Below are experts of layer 4 (counted from 0) of a mixture-of-experts language model. Rows are named router (the router's row for the expert), gate (a neuron's input weights, with its number), up (a neuron's input weights, with its number), down (a neuron's output weights, with its number) and show model dimensions 0-255. Each number is 500 + 50 x the weight over its row's rms, rounded and kept within 0 to 999. Numbers have three digits each.
After each expert's rows: "mostly gets" lists some tokens that are sent to it at least half of the time. This comes from a sample of Wikipedia text that the model never trained on.

# expert 8
router:455537460543508454496520542522516531427476402556510504463505499506531460521522488531539508540462496563473516489460486449531550519469495433508482418552463515517444464542549590482459592498512511466624457570518638465509604539492432479565430527527478507525661544502464537488474502487497522519432459508494500495529497571448536522523461386573506580458517504499495527462551503569544545476525420427522485517536463512457429549482487556555485541475451501545536539480545574601551513435339526602505503590456434409503597545447523562470421515502416518506545448533460526523529537512480495499567517465529514495633455533385480504445521533462460554490441469461499527545502488472500553457544490592514521448512510405521542540471483545514553516463444484422548395543459549492519463484563501
gate2:493527513621471550489448475453467435517539436568518495366533553484590462523461417508510412528519519493599453503483520455562452461613465437524505420465526435491507500417415549500475434569486458536492448526534468510492540443444431417455499529544447506526535537449432454510548588455431507456526527572582521521425467510500436553397405602537557555531494501463395528449463546446571526542502544471637498499553491534542452483579456495500471505517491523586501466507555498498597454521434502514553492531516563483448546482501484570523541517450467560498489428464443503478427403525561554471454520532513479574531489494500512553563552590506528502449497531507485586624557525599543448534521378518519460492450580488459492551514559504386460546506485562542504503501487534612504452510477503
up2:585436470577463554466542512472455455516523466527495516481484496484472524556608598499401424458481493414530460507446481520499501515489433496543513433485557519502439561496531640522483521546490482514474613466555547551562406377536438422455533453557518585438557405507497527492544485570441474447495570509445531487545428402576547420442515514533507573516451502522445489521504535489513544566495483400504511444474556557468463451477479511495451436487462456585432471450481435458503556529447492546448502507531508507496605632512560520512544529439517551450541481539482408487539421544487453510526534540474497522400482427557477500504444544438451492522425511593471456510519457465511507508481342412548485453536444478451551573492637503479529363485521549481436439519421519432573467533574524
down2:391490506428427539478461537500468519482487504428509472465433478408534546534511541579568456513519494505506612468618563505615433509505523493515511598523507390513514539421470479498525454499519437470495462459535530553491537484497483560505471616551559559458467553521441519518481443455658577616450522406486475525454533525479510499450503450417422563504536501529434541511482563498501468539505514526454539438511468515496426527456451507472499523490442526554511519545532426464529391548489498522500387535549513501541487497456470462546576565482626510449466437556597546488396420651496447560568533521437505478490455460490500564481489564511447548486520447519429559559602461438490577436489491628470564401476431520569478558492478432421504605490492542417466537567485492562463531547429513
mostly gets: "′", "°", " −", " $", " .", " +"

# expert 11
router:486434460540542476489557512411511501410536462432520502593527477494591526452544522542478596460452518464470526494477531436499507482530480448502444514562435416502471563485548535467406495480489438483511521463573545532550546441505468485517597488605576497465531523500530569522505493531383539494479503476513425520439525465531469622500478541491483469523493389603427380392485400545543562540555544508489557497421551542488471548442459608595451516407586540466445539441465507501410449449473683433508548471459463464606483485496523561495494536540475494508524526527485557473509512502509363491520580523497460529550538549509475492518493566492503479515534611504583505452514508477622506399473514587508515440394434550536461443465517518514495480446561511485516509589493545535479557580533531
gate1:444443482506521524408446551492450441493497502404522474576460525517487483569558511477527480433489493444451503434501484457397495463474451519477534548511506462477507560579431535442522485499411464522527531483468567434472545489553472443568457480448400501475522472521578471543516421486552513523588565509452448554480488507526443530491430498511582473515455511588486519535531473515510534534582553524636563478533548516452489475480469556496481571530429477393472520492519500549552423482498474525463547450483492594457562455401520442431455613386558447515551401441525534533536522537567428509494602400523577484514539469543520446502512450483541409463616424578475563488590538436441632523522584496456451499494487428483527401510584498543497549567565493581489544552481459544459485440535594
up1:538497541531520489503475555545540405450418481536486580532495507555514592508539536556479524436533443525473553514429517503510507523527400578504424523550464438548505462562431473477509469418461459600546495498421521435501541466445452593606492487413361454435524538512577492527429533579516546436513541462539466479485551578504493436484536538488482378457490464467525447590536535543431509530511451533495530542519486512631489493572426451480515497470429455499518541379484409450476523546502526429448526464485482420471567484468500468535466526413399477519522553478584558424499485561534458471411530563492482500504408527538517504508508413596429547542492476456577583600480472538531559465490509442488561452535434445509598536496492518397398485429519477444463457527518534421455500439581614
down1:518529507480528492541548510456462545565571583514501619482532457570564528500447438588538416510519511589494557496505470424483519492409570481505563469466548500524489514516543474607504512494523479562439467581460416451408440571531497453536553468541430569497453475448476492456544526555453493434571402525551519558478529404501465518461463504401497492525658459482525578461498475431578427437446547552511471515473524521525537550543476516519509572516512611534540440494439442437581446435478476491423423505598559472503507511544496401447461545478519509525447472408501452493565467498463530499459488560511586509484437483412500529576502581442396587499509482472477524493437503502531517545480493453463525472433489584417527609549577444540547613519562523503434513416511431498557488369470500
mostly gets: "_{", "ost", "SA", " lb", "ST", "LA"

# expert 0
router:497564624490482573517497444488566556462586524526511416475497521476474360473416417491606434447500537499543482568497454504505457473461462542439543476495477514501456516492406433524530484495475472505637515552526436488495430481430483507450453553443409458480565481431464520492459543503542518550515559493556529510435519491538526526415440425458518536437554543462570502511490536404483469567454547487478402545513412473468588514602470484520474497539463486496496458474429549463540482569528468558488421498467484502618453511519492370553474503466521466528555456541555511533521417454459623554532409519558465552445470535501488528557476442537562538486445475615537521522491535476472497452451501472471439498455514481494513510495487489432493492532557513424545501396612489581546451427405452
gate2:486581578492500527514451521558479534485479446559438563379495462537533498517394543497481553471492522523535446473522529492552610545521542539464520534548516585528502499536554471579410490536537518526574445461472557457523483502535508588567597496470535443564509444515462451565548501466527509507540486536501500404536467671539573433564530481537543498617561507442558407573471499495443548483421443504585463531424474499565450473493476503448433536431536573363515494522496433584459416488446532459554553470530359452501459583590516549471517516545531519472391487501420410460567427528484520511565531441533388378467534500379419460463496516493623594454576494391519540525400620528486468537517427565486539507572503428546581474427541512454476537512499570609548458491498553539494451480429525
up2:535541493451530442515545495451494538479486516457502566526433478551430463582488473461542522492569509530589495548478478578525503457513439516439545411522568503548470494610493477550473515473399479470568444508507488595485549454518417528549539461525498398491590511525429430554426485506596426507472598480507456443552472619531492488492455429502551506586492486526430464618570500521481484526496453633523499484413458483528467590429475560541455584471520407564526448625533455593455480553510459469533580505576461467480454489567488533499545581509553544479434503533459430356582467464519509510546552471534481421457566591446518500509532521414501485462531448514431487482405620497539533599548474471468502649516522487523467471455424503402490482533589487499458537443440540564499500482444597
down2:495471505518436502503408444550558520464448462513449510568507558509616490533551489585481661346446446451514489473513523527606547513434435514525564487456525490530589579437538538464505543572502509457465504429451553583530424448485518484490451458475478486541534441525453491487555483513464406498555569576443444507488408536519510533559501519544448569499461485579437584513504483443408449496524526513458480437519417507437457529520533492495480484442462419482511560410500522527599461429582538629526530510562370478494479490520508585548500480577514495512449437467485570533443475581519437414461484487434490532527548543450391516425585543578470490501527521495480490482482435462471514423527485494491453480536501447531518464424528534449525505449454426522479512496584450462489430586462604
mostly gets: " and", " for", " or", " until", " including", " but"

# expert 4
router:434560489425523427435534494472615465519526468522540532527553433570561439442448420444509519450498531483521547377494563434578481552550510574541449427519589506553498493463500560503501444444469419444486564506450612502502440565512450515521585520526514473440571478498524512520483528429572534505474467386548520506483475514543457547521530468437437475563447449407503434442470567512453518557552505467502540409479442527511483427574508434490531573574466455525544468541478504448393534545546471564498456466440475605563484529432452504508579540474513484539467545429424569481414431453516561513416458427507585496453507526597606459542462543565504523519499527540528414548474529583372466489533490364496429390454401543526414597441450549516447462506507515546514506512657445457461515516550432
gate2:563585452420555464538536443604447595508350444618480484402538459581498441501436471480548542468445444439494430475525523466498498561469517513509550525473382555511487472434441441508488458505489595523529506480505469533473517572439514569505483438522519541580502505510509526453567447591471403461435535524494539453447544488499507528439498482578501502532563530451441475513522535557516509437467433473507457440451477504592500564531551415513412507554560391506509478531566495561594571543434468503531547479423478449423547573511492529547559455402538583555540511459544497568547531513583473496534643414522567556467503485550551513401435560527465454462514513493485501497534460614522483521415433435528604490490457539466554432531500499456487487403523523460514527489482426514512423528484557
up2:561552534471596524515532453559385480489408529562487547492546532557543441441468431620495559509485529514489505501525557428558537646588480555394511479495442433454492446489455473423406410546502470461437580578549498541467539496441583547479522526531500505545498522548594486581470468605430476439397498479501513475422558538560524557401453515526495526505453464492538441502454470554473549463451446462515594492430464474528516473576517450489401494478580522499525444586556565489476514483472567490524484394430463402479451491513493512540544531430473509515499565503462507519473534448563499578531639573486488425553544525441459518446481563519489488511533571498390559529548447592479485487406500474532607565539490530554593503450587529479473499425544469427510454491447406548515466537440608
down2:558528488448413570510425520530488535457560427477557562457446626520515572484546548584484581499549525547531445529409518514539524462432462446492442574537464399435519519485487476475500492489510502499478593470474583492528412411377467400584500528559445498489580455507494431473452509538601462435522490542503405552504453572435492544429539579513503418560487392443546404529474526602451536451452513507434554541440509538450542541512433513559493496495521593467528548484549477512477497499464470483457476508497441543554463510520441594454433420512427540602556463526494478522482518548444574483448468541531556433508498517504528515560528457491446508516426528449461586489479461487520551539493485526514526527495597527490450557466556575630516547551513601509507473513591531564481577492611435
mostly gets: " National", " New", " Church", "Scientific", " Socorro", " Federal"

# expert 9
router:562470464518529485561483502417466489543508552529500452561675504598405568544437570500588488579467534537415533541528508566497512582519489569519411524429459515461458470564529423527478448535510541443409526438523413494452465476586477478489452466460534525473474539454529422468598537530483561504552484433487484494522575507626501495461503487531576415505516533475453531473535467519524513537486569446540543459477590505470391538467460486520463479546599517478456474533537435497535457412459472466506465438594453483486493498470510562536417399511530437498540486540564453477500533474514472501515388510420547462431564510499467499539445433524433454422539452481517465527542474491620573633586493442443550580512543538471441422595432475577483499507444473417540479511447482486377586488546514
gate3:482553421491547581561471441486516615429456510455530472531485503523503544457607602564529558535447493557472500549595432530514412495460499430524526502531446560606521417467553451414578510524418470583510444442509497525539438443544520445484568556446473451445676563609519539409403511552559546502498577465556446472466529442492441505503514555496483498478494504500605492465518520500506472567527465479446449538533541501553541527624598426462451504451534424500517521459486474534558515498479496571534457365492484442607562522565504532492457596505515463656472463586514601591458450471506628474450526533522514526541559512412504479507616423525448567437558463607548504454488557522566520480506519433450571542518531509459481452529478530472516467574489545624480578517460540593503538455471586
up3:528540459510505516561480523487522541514424475572494458573494572503565561449486482552606567526537459532443566535460507446511592414497578424526466498519497579408545541480532463439487509615521479464498517503526558497571513422496516498517553493579528563574465565525529584500553500485553502505486514522481477497504543545439458518508493441437456542474480469524459431572460446417445532509658486554447585484393511470575457587483575410436525570503497522451556549521554475484517522511533505474508515440495460468532565499481449530397543557497503504489641472496498595537541494534492579449450445559434381492495554500523493504531553500552489509429541602566529406565492534445510496412555511541404535582497432483480437491435484486458583522518525601616363595591544503547427430499456499
down3:498534558428496471520436483427518494452555451511475580430559454513530464533461435413513517488483437520577479467574558600536503510452490513526528613524451525518558442589544537589426502443509555561473564436489328523446446616477530492514457501448523435443554531509469527544525525494461479496422472530474540524472475488497492497496463676522473466478451561474516509498519552544453513514517499491561400416561472525466464377536520529586498512469499496464456455453510450476540375451522546571491580475455482459516456555534510430512508476478541478492506451442431563463456433501468446512529551390538563476529525474526522389419467458390501510516477418476492577543548508472556548588483521452474437548430513524466550437616477419531434422405449517508462469407474480474461498550573572
mostly gets: "=", " with", " by", " under", " up", " into"

# expert 6
router:541466555585501500535544480574480440447477587457502496505409444531408442592565542492446460586521474436500511528488466528509576466500467520531546564539509526443506472493375393485578503395544444555569526561516579514533438478461498459456541444578429526517481511557549492492512474492384553490491499516444539472543498463484585473543570515571514493532561519500535494520490544526553372488475502562583484541547451470495582537472540495478574426559530546449517552431458488518484532566559560415514568541480525475496495453554541426539534593493582544579408500503526485481570543448486593560473582533515357536564483445556521432557536568475644448560594636517539436510432515548494425487448555543549551494507460422482515425511484528551528454568499512529471628422457495520542423558469483
gate2:595588502453507483533563510445479389504525454617482447507391608547530555468503493452571483520506541501542442493541581486581467579428519472470523467454550425477488577593461444484433513571486599579481527495449538512507535499484560451445492415514551388544489522491513520489439405539439517564482445548560569427541501513459481572465509483415517498479487415469592473536396449440538446532488511475520489450533539510505480520465465478495466519445472597563477403414520454491567495499448569407369466516467477440498592565585627558525490486455498373575545518505539399456424458532516559420540475482567356481456528472351525479492483447524487519496409403454360474594534516504641536499524461519562502550462575497450562467464530496456496582462547503529510471445506390479392454477515460
up2:576541478504541507581586567516470413495523490538459435445530610479487542528489454457489513487470447466508472456516518498503468505421524464475498533397488497501425515556540510460517475527557608576557438524499481559471441542437524452424497456476538436442515571443551484423475474511483541557472543459513527500530530485423494514519502467512489557516496407511507472544467406470548523456476580433473473412520571462505537525469434538441473516481506554550492526467588495512625457507417503501473454518475495352530553539595550563521459571481456368543588523544490376540382569516536455518484471481569533520530519463483503446476530397425487566531511440450467505631559508524528579493511426466577558572494616533453468509454556462466493499525451486596591494588482507531512539500508552
down2:467465504425491555489513501582631529508460487533553559431559475489456433468580504478529483350396446440556528496505538492500458459486412514519449611494520538447489592449470513488507496464494532572533543486545464442474459477538387593522443525505501484486507465459499555491412433493492488475481533422558508448523576420481523493511524496507549445473394594567527484512468527522507471571516515588515498532493501507482487495465475507482366541530418553617368458515622505490568502504455518405392462464549528508447366491490460490510504534545610507489500536544420525492536513596567588482467485499504522463510517565533546528566562454507471547478487585548438526610551584546529569497491500625531458502466485525479449581488492510577541517519528495528442472514554471555549561507591508
mostly gets: " You", "-n", " Night", " Love", "-to", " Your"